{"num_hidden_layers": 16, "hidden_size": 128, "n_experts": 64, "experts_per_token": 4, "d_expert": 32, "d_shared_expert": 64, "hidden_act": "reglu", "moe_layers": [1, 2, 3, 4, 5, 6, 7, 8, 9, 10, 11, 12, 13, 14, 15], "router_score": "sigmoid", "normalize_top_k": true, "routed_scale": 1.0, "balance_loss": 0.000602, "balance_bias": true, "router_noise": 0.05, "router_bias": true, "init_std_router": 0.00635, "lr_router": 0.000606, "num_attention_heads": 4, "num_key_value_heads": 4, "head_dim": 32, "vocab_size": 8192, "norm": "rmsnorm", "norm_place": "pre", "norm_eps": 1e-05, "positions": "rope", "rope_theta": 500000.0, "rope_fraction": 1.0, "qk_norm": false, "attn_scale": 0.177, "tie_word_embeddings": true, "parallel_block": false, "init": "uniform", "init_std_qkv": 0.0507, "init_std_o": 0.00896, "init_std_up": 0.0507, "init_std_down": 0.00567, "init_out_by_depth": true, "optimizer": "soap_variant", "learning_rate": 0.00329, "beta1": 0.95, "beta2": 0.99, "weight_decay": 0.12, "lr_head": 0.00771, "warmup_steps": 200, "schedule": "wsd", "decay_fraction": 0.909, "decay_shape": "linear", "final_lr_fraction": 0.1, "batch_tokens": [32768, 65536, 131072], "max_seq_len": 512, "doc_mask": false, "train_tokens": 402300000, "max_steps": 6410, "dataset": "wikipedia_en"}
Below are experts of layer 12 (counted from 0) of a mixture-of-experts language model. Rows are named router (the router's row for the expert), gate (a neuron's input weights, with its number), up (a neuron's input weights, with its number) and show model dimensions 0-127. Each number is 500 + 25 x the weight over its row's rms, rounded and kept within 0 to 999. Numbers have three digits each.
After each expert's rows: a language model's description of what the expert responds to. This comes from a sample of Wikipedia text that the model never trained on.

# expert 21
router:510506536495501490480494510450483494515504488519522522505485481476528467473481557504495493502524455476513553549500513472494510458481506517525519459483500512533447515515480508499529515532507522533491526473521513467464517514511518460532531484490504529557516531506505466447495531476501449553517487483487491539531498544502516501525488508528530504514507494501480526507513508499558554516503
gate1:462513537510533506473512510456487513469491488493531437544501532485510453560496550458535493510517495494525515491490525530484518546486513477489492509465511509506505490513529493535477506535495509486538502477517495491444500512519486472479502482543522491517489476530482486505477508482450473516492501483440492501529513500504527464497478505567487518520514453487471525518477478505486500555523
up1:489470480517510497457468507496509490500452488490509508466502468454486496485508560516455511490483505476504520507552516521487504491498481525503491503490505502552535493512525534491500493494493456484533505473521488464454496525500501503542446476480507506436501543499485527512521504509526511481525505495539502535453456481471527479534490518496507518436564491489448491471490465489500498520499
gate2:502492522485503509501482485530517493527447488501456506523497512508504518494527483518502507511490487513510500539511490484466435520459490450503507484529528499510573551484499470490480532490482474549547501492518490504485506479488509539509473476488507487443516508510511507531517472543463509491518507534503510559517536472485513464467508470443502517496522509525469476519496469461522447506484
up2:525514526501512541464580506504527499531488519497475493478485505572500498506533492505496487500531513511494522500475486489503443487502517510518488509487535472478475533493486471518487487469460477519519536505502459508499538488539512494497521489481484473518493469514502501531574465497501487458516529483482517539466522495523525502501535499483529523503467557548515452551514500531498499506509
It responds to: Final pieces of foreign or English surnames and place names, often before commas or table pipes: -ić, -berg, -ford, -son, -ski, -ton, -mann.

# expert 44
router:499495505520472482505477469433493497528538464529569493496504467455491505478475547547492483486512465508478534473487522501503526497496544504494510474429479497516467495529486516469540501516508529497504519509523535482487511501533522472534507486485523497564535509489498495473451544458487481523505480469473497531518491527487484531527488523510489524472485485523523490479496490498501550511486
gate4:467505517558504486486503503483526505432530523474524522523530517547479467466489495519467500499495449449480536469507507492470481475456502508523496469480487480482477518471493474454515480465526535484501529519489499511492523525488497489460512500489530500475520493488481510459503534481523462520504509511502506520499446531463506497539502497525474564464485476489549518487485500489537516459510
up4:491542484478542521460528487509465429490494501519486508499479480501530504509470500488527498527471523467518528512496508508560515500496494508533515453546544493433480490494483495475472549437541468530529515491510514462524512464478511502479514492515471517501506496518466537512532523545488516479497514536471485516515471517468505480499481533500492515502520442492492474521492507484503493490469
gate5:481512476492514453530479509499495527550504510430506480457523487487495511530469509545519515499475468544529509498469502499453507568520498503472524504489471500520464512521497478480514539500539522522557494457535505509492502505531503491556487470530547507494529502533491497504532498464496538449504511500543491490509493461492508505530517488524468499487502489516517505522469467464478521518487
up5:492493509465467542526529537525537509488498492540490530494527528466476467503499508534466455439499474481496513488452494478513549508485459517482472503531480485531510492523458497502556528494500486485485468487494501568495485535504477501483507478499536491555506517474502452479516508482467453512498496507513555479502517534504487510522484487523482512504490539499513472467485524540486509519479
It responds to: First pieces of personal surnames after a given name, often English or Scottish, such as Mc, Kn, W(ithers), K(angas), R(othschild).

# expert 40
router:532500508484540471504469517464511490498497503530529504466507462465552479505507517518539503467572448478522490546506465493507529499457553491488546449522518514501467545522501492498531498489506500504529549499488493514496492512524533482519491477487495533524528510446489479484476534466480494509509477475482478520518492514521485510496546517514524492488502490494504477520512539543502560521520
gate0:540483506503568455488475493515504513506522492504506502509507517524519509508479480511456482511530505545480515455541536494500487497485524510527499511487497468453482493470482478496488533531521510514532489506508527484500525538484500498502554506525462497495535510424456544518535545495508476501510514474489484489475507466556479514485509534528498519451510533478521492561519511537477485501489
up0:514475500535505551506522534528539516509459525499505478521514549477479546514509517501502492527478474467472509498541493532529469486522493495500517479463530505530483530506451545478484481487476475518467470512483536458483532514511459463474454492512512424524480507540492526538525493544506511489476509459518501491521500502491531458474480516486517479472464517497498507498471480476479507501508
gate1:531529551518505493503458491465494522513504540514521550465496481509516526485488517494464497449482485505508518482485471528518492513502527489497521486469518522532538466486501479436507448514471496498475504540485540530545501481502521492505435511514469544496539497465511495519484541450526523493530525522510486536466521510506470482512480536518473488483470531534524502488504477470494511473493
up1:495545544488498518502462530491456533481506469504522498495497514501481493501496492508524499542459531507475513518483494497514502512497493477574492503484463494498517519545479483521506495506463571487546541526472484481494529479476495498476473514467463493531489510460516463486468531502474516495532553518509523508506524473527503511446531520489462504477480519503476562508488489484458525534495
It responds to: Middle or final syllables inside foreign names and place names, such as on, in, an, yan, in Maronite, Sonora, O'Sullivan, Mersin.

# expert 49
router:536457542471504479509496495478503486495502450514533529513482468467466473501487540501490472500518520537519503490524476501499499498516544485491499490502540477509501526496481504466483500515535467531459498440551470452462503506509529495500513485525506460537545475460444512477527481495486475496471509475469488557529525516495508486499492519500510530498504540531501498542468504510547542519509
gate0:516517532456534502530525491487505465486496473518502482534503490459501492537468536502470425491530469492511502474475456469477530499489514522503454468497542487493511519504470531507507494491534510507529508499485476505533497492479549461539474512495546473499490526511512453487483515531496477538470514519459475535545497499512519547514471494494512499524549540506474533530485508511524501535502
up0:477515445519501529527533523503501489514464498481463500484496521504506490498492500510533502518502482461520484489483539530508493528518524469548551539499483510519517497499475463516539512453500567518509484518450510524526489485477493511485482557456467574506496539477526505437522497530499541521509483488481495498526514486516529499491481559495511514537493490490498469472519497513517522492502
gate1:475507487518492475489555517488503486485529495532531470518484468507498517485514488503505521524504455445496504489527469482433457498477525543544480511523537504461548539518507510512468527469523489539492509493545515540526480515545505462512517479518528503546543495490475539515516536502486478485482480505519468483541519494494475481480520493517518482515477517526484533489458520472478519523478
up1:493505515482462457505517514526495498518477502538493499475514477493532504480495532512499533521462489561482508506495515555508519525475511475505530533511507475548519484471517520466509544518538476518506457492544488522481522505516482546515517527466479504502513516468520489520491536485477488526508452451484464466514487473454489477470472529496508510466500428501472459486482514517476503487462
It responds to: Word-internal stems before suffixes, like est in festivals, vent in adventure, clus in exclusively, and st, represent, express.

# expert 19
router:508501510524519482463483497467470490535510466558511461480482478484490491481470528512491450495537490492476534541464475491511504471493552514501487478464509495542495504491501524506513478523490476568499531533538504522455529459492524507496479486507535497531560507458489502455497533507481478500521503496504500538540540502520548469497522520501532495504490528511507472554497479488505513530499
gate1:511519502476536484451499447477483499498512506539524464500478496490494521466480508489524507476502514494479519511532502521540521501525494493499481472487523488556477505498476456512515478483553506581460524494529486524442516485497506511496483536503490553498500505516495452500480522534505572499504503509470501494485523506498495499534535484490485504531524524501418515515530494511498477500540
up1:494492519493461497501523472483499532488494515494524519516488538458492548475493508487471522522533530531447540502507512513528517511483487520506567512525508504506435449555528483507494513441546503504523480533492502483509473455505536483531535491503495524521464499537499537476517509502498524452515505482516506490499455506485514503505478485513515505500506464491461489472484515569507519485470
gate2:499516493446525493478507501501465521502518510466494502467535493502507536491465487545512472526537523480513515506470531479521531519507509540507448467510482507453508503496505497471502504520533506515461506545549521536485530490504538546530471460490531486473534496478523505501496534523507449500468511539479519557520501467527520469503472456501528455505492501490485522533527482479533500500471
up2:514504468503505466501499498503486505502518523540516497508468476516467514495525512476500510450463494459513528523478474463524518510497560507491487519458531481469506518478502466546515479529482478541489488497526511499507491492495503518486506557477487508516548493468487503469498505495531545485533484496426439474499506466515524493528496553531511485505530516488520465489495445486485555489462
It responds to: Sports words and table structure in season and match reports: season, round, won, match, medal, plus line breaks and pipes.

# expert 4
router:497486500530475494479472469456506528535489501537544506490486494494538440470503551519528443491534503495487522509519502502529472531488549484484473453471468508525531488458499514481530517505522481534496518501508504469474529457544484512502469485493492511524530491487554506494469493463468457510490483482504494549515510505496540501487502507504511503470544521522472529532475478524532532483520
gate0:456436490516495472465502472483484516515548523502511492492471480519521465503498524498518470453499487514482500497528512489524516518526512450467472490477469484520533468504528506503480551548496511510483489529497552479471530486547544483525562500458497496516518526523488502514467494478529524514492507475525512488466502528476496526500469518510514504458552529464487543473465501503484513479491
up0:466475504477499452505548520474510499527514481513501492578517521490477514461522482517498501472499496528523482506478490528509502479494512494451488518481516454493502449526504508539505575530497553477530503503495506534521492513498506514471500502509503522534520545497494513471486543480487546466489507479515527494522526474492487493510499522496507476474479513440488479522437541523520477514459
gate1:517546496532481502477464514518512548506469484520519475487525499488471466500528510480515487493494520497522535491541506516495487517481524464485475500477493501528526477468474473447471531500485545451498491537508521482464494489514529521500463460543479459508538505487534501470485492427520489478484506540470484511481482516480497490457525531495477538490489497547539503484448481480536509475501
up1:501550489469565453471484541500505469472555468518466469454475466495481546540467484470459514480507515491486498534477536503532516493546493465526472510446534497480480497485494536488533481510467539514517479494519488521487549476476462455498495507534488510517459474478501476528491488518522485508506489519492501473520482480493509500524506507510488493478510536514496476471499510489523519466509
It responds to: Prepositions and particles right after verbs, completing phrasal verbs or verb phrases, such as took off, seeks out, signed on, cared for.

# expert 57
router:551513533520472472467497494492498507487513473522537504489490512480506485482450538500473465510470468455500522529464506479511508498484534494479496474489498528497463530484487520456517525527479501527525532488477522508496508515523478488496494515530488507608512510446473505469463509466467476525479481498502507517533488531512512521532488485534501509497455522529569518514490506533510492518498
gate1:492468532497499469519529463477511476454493462486488510492515531488514496487499548526500503493488491439513525501475483473497482516535519483517460482465516545539511481467474503484502463524507510505529478483488503514516493469549474498520535483538491492585521481499522508461503504447498546535524474535502528504514469484514546514515464481516506514497490484486507550524516502517480465475463
up1:533535480480470490480521503516503433493489523536528515539463500519505523507504505484543543457494501514506533480500538510506526510473489510510513473522486485519503499483498460505487538469514475509527484463510483463487456489503515490461557457505491559484522496451468509490493486498448507537490419487541517484526511511500489497487533502500529509477453530504505489503534525508509527493487
gate2:498523526527489467539468481494508482482510469478496479509485521500493507495502501508510489502468544568483482536482478449530519562486513514517465504537515469472527508545457478511550522444482463509499518504492487547513502500543501537526493493504484499549506482468489493505484470495465537493458474454529456502480489503494497463485482533517506527529498536531476500524503457513493507497499
up2:504505505528512496522472484493485502504475497428478486509503495474488502478514503478486508498511499550481516467541438503538502493532508484535510494504489452512479552516510459473508485459481452500438501477532515487485551468510497517554502523530488480512471533469469502458513455494500463535487515503481484519567470509480506474485467533495501461517501519530494500521508469488485498506512
It responds to: Short vowel–consonant pieces right after a capital or first letter inside names and words: app in Happy, att in Hattie, av in cavitation.

# expert 47
router:501480509524485507481467537437534500476501481509534534484523498479501484518535522543491483480529465479485515485487484509549505479476511473498536477491494490532492525469472516511499515522458521513475505509506458513493508470516505476526511523495517472579533514447500470455482513477457470516469494503502525505544528544475500535506509522525532478533490515516526509474489544535546520497518
gate1:491502509482466509513507509487516492512514534488505551498493489518489515503504492529493481544548487464454469512521575490484556511443495485510480477495516497490529536514485482504510506501518531497517488478524525522508503541492479470488507516491499539510487536471477490447510562503555530529542490476478477478493506480477502498492509446490475480472455510462511515461534527521546520479494
up1:493501495462486474493503493508461485512513498498475511507452483538511528507492498522511503498534505506452497506499532500496530545462530459527460458495487489559501550516483486514532508493528511548482496468522533489493529538482473489497497471471499522536497481497497508472500506470534552479529512447447462486489465470531556508478498460521461499496483499481482484503489525479531491449480
gate2:482536518526498517471454491499490536470530493471503504510498517499515457515530490536511494513555486495534547482491513493493524534484478451517509457529457493477486555552458485519510513496498488503484499516467493525511500520511455467534474479484531515520514520467454461504488538506515499523466478485491523513478535557513503506519529514495507486529494527514509524502531507537524509432528
up2:525527507529518507493479497486472528484509518475485512511482532493508495496542497487486494486487463522501495540526426500511463454550498486489512543510492456502532477517524531500496464487437510527489468500501458508471528502523529464529503550515466502546456501533521493517555528509489505510538515491527489493474482551534504522513508525468527503475534514462511485498489502520501507449505
It responds to: Syllables of transliterated Asian, South Asian and Arabic names and raw bytes of Thai, Chinese and Devanagari script, such as Fumihiko, Dadashov and Kiyohiko.

# expert 9
router:535478512483545471477460502450487520510536510529528499498486468514511495523502539511475447440532487495503471535522485491533517531532523492513509468454497500503453530528523525475520493491523498565514540488529475491470546465521509465516503513495500493528517498470488493487470506520490478492494502501454466534529534491495494540520533530511513497508524502521482533555513503516535516469498
gate1:499485498539530499509473460516515504534481517498474448474471497473481525535512500495528483496521479482495524512519453519515557538521514471512506480515484506496518489524520524462497439507476496497525542558549487496515511504450496471570498479513456499530530469456508502466495506498492471524511503510502537543550500468512474485543498474496522494524513516486517505487471478521505460502485
up1:509556477455541536472533530537503492478518494500504520503495473529485485515501508502495519487536519503475483573470522510490486532494483511478478500529501511488542530529451497458514513491429535514483504510531499564518463470497461513492511472495520520472463477507485532513529503505502495503505484505463494486544517502475508533473461517511494479504478530520488524552485502492489494465548
gate2:426507529527485467521485483497477560501480463506514516495459481492493525525531498491525516497531515491536498461501509480574494482521485499527467481493483520498507467489507500477451456492500463511540489483506450474477518512509495481469483523475520483522510508515479470462486494507523487520437485503503459512472494518492506504554507492484493510489533514495503479519538530532480467488566
up2:525508497482485516507501519515506530524479537517497506495467482507481492496508470462515520477519518491475470509463478532541474498533510475492500502484550540477449521457479474490527536494510458519472520516454478496485517530515501506480538577543485530496505505539495533493504499508507571471545504468439513516489498470486532477482473495512520494492467483545494528481528519515514493484483
It responds to: Articles, quantifiers and number words after prepositions or verbs, plus the adjectives following them: a, one, three, some, other, next, large, own.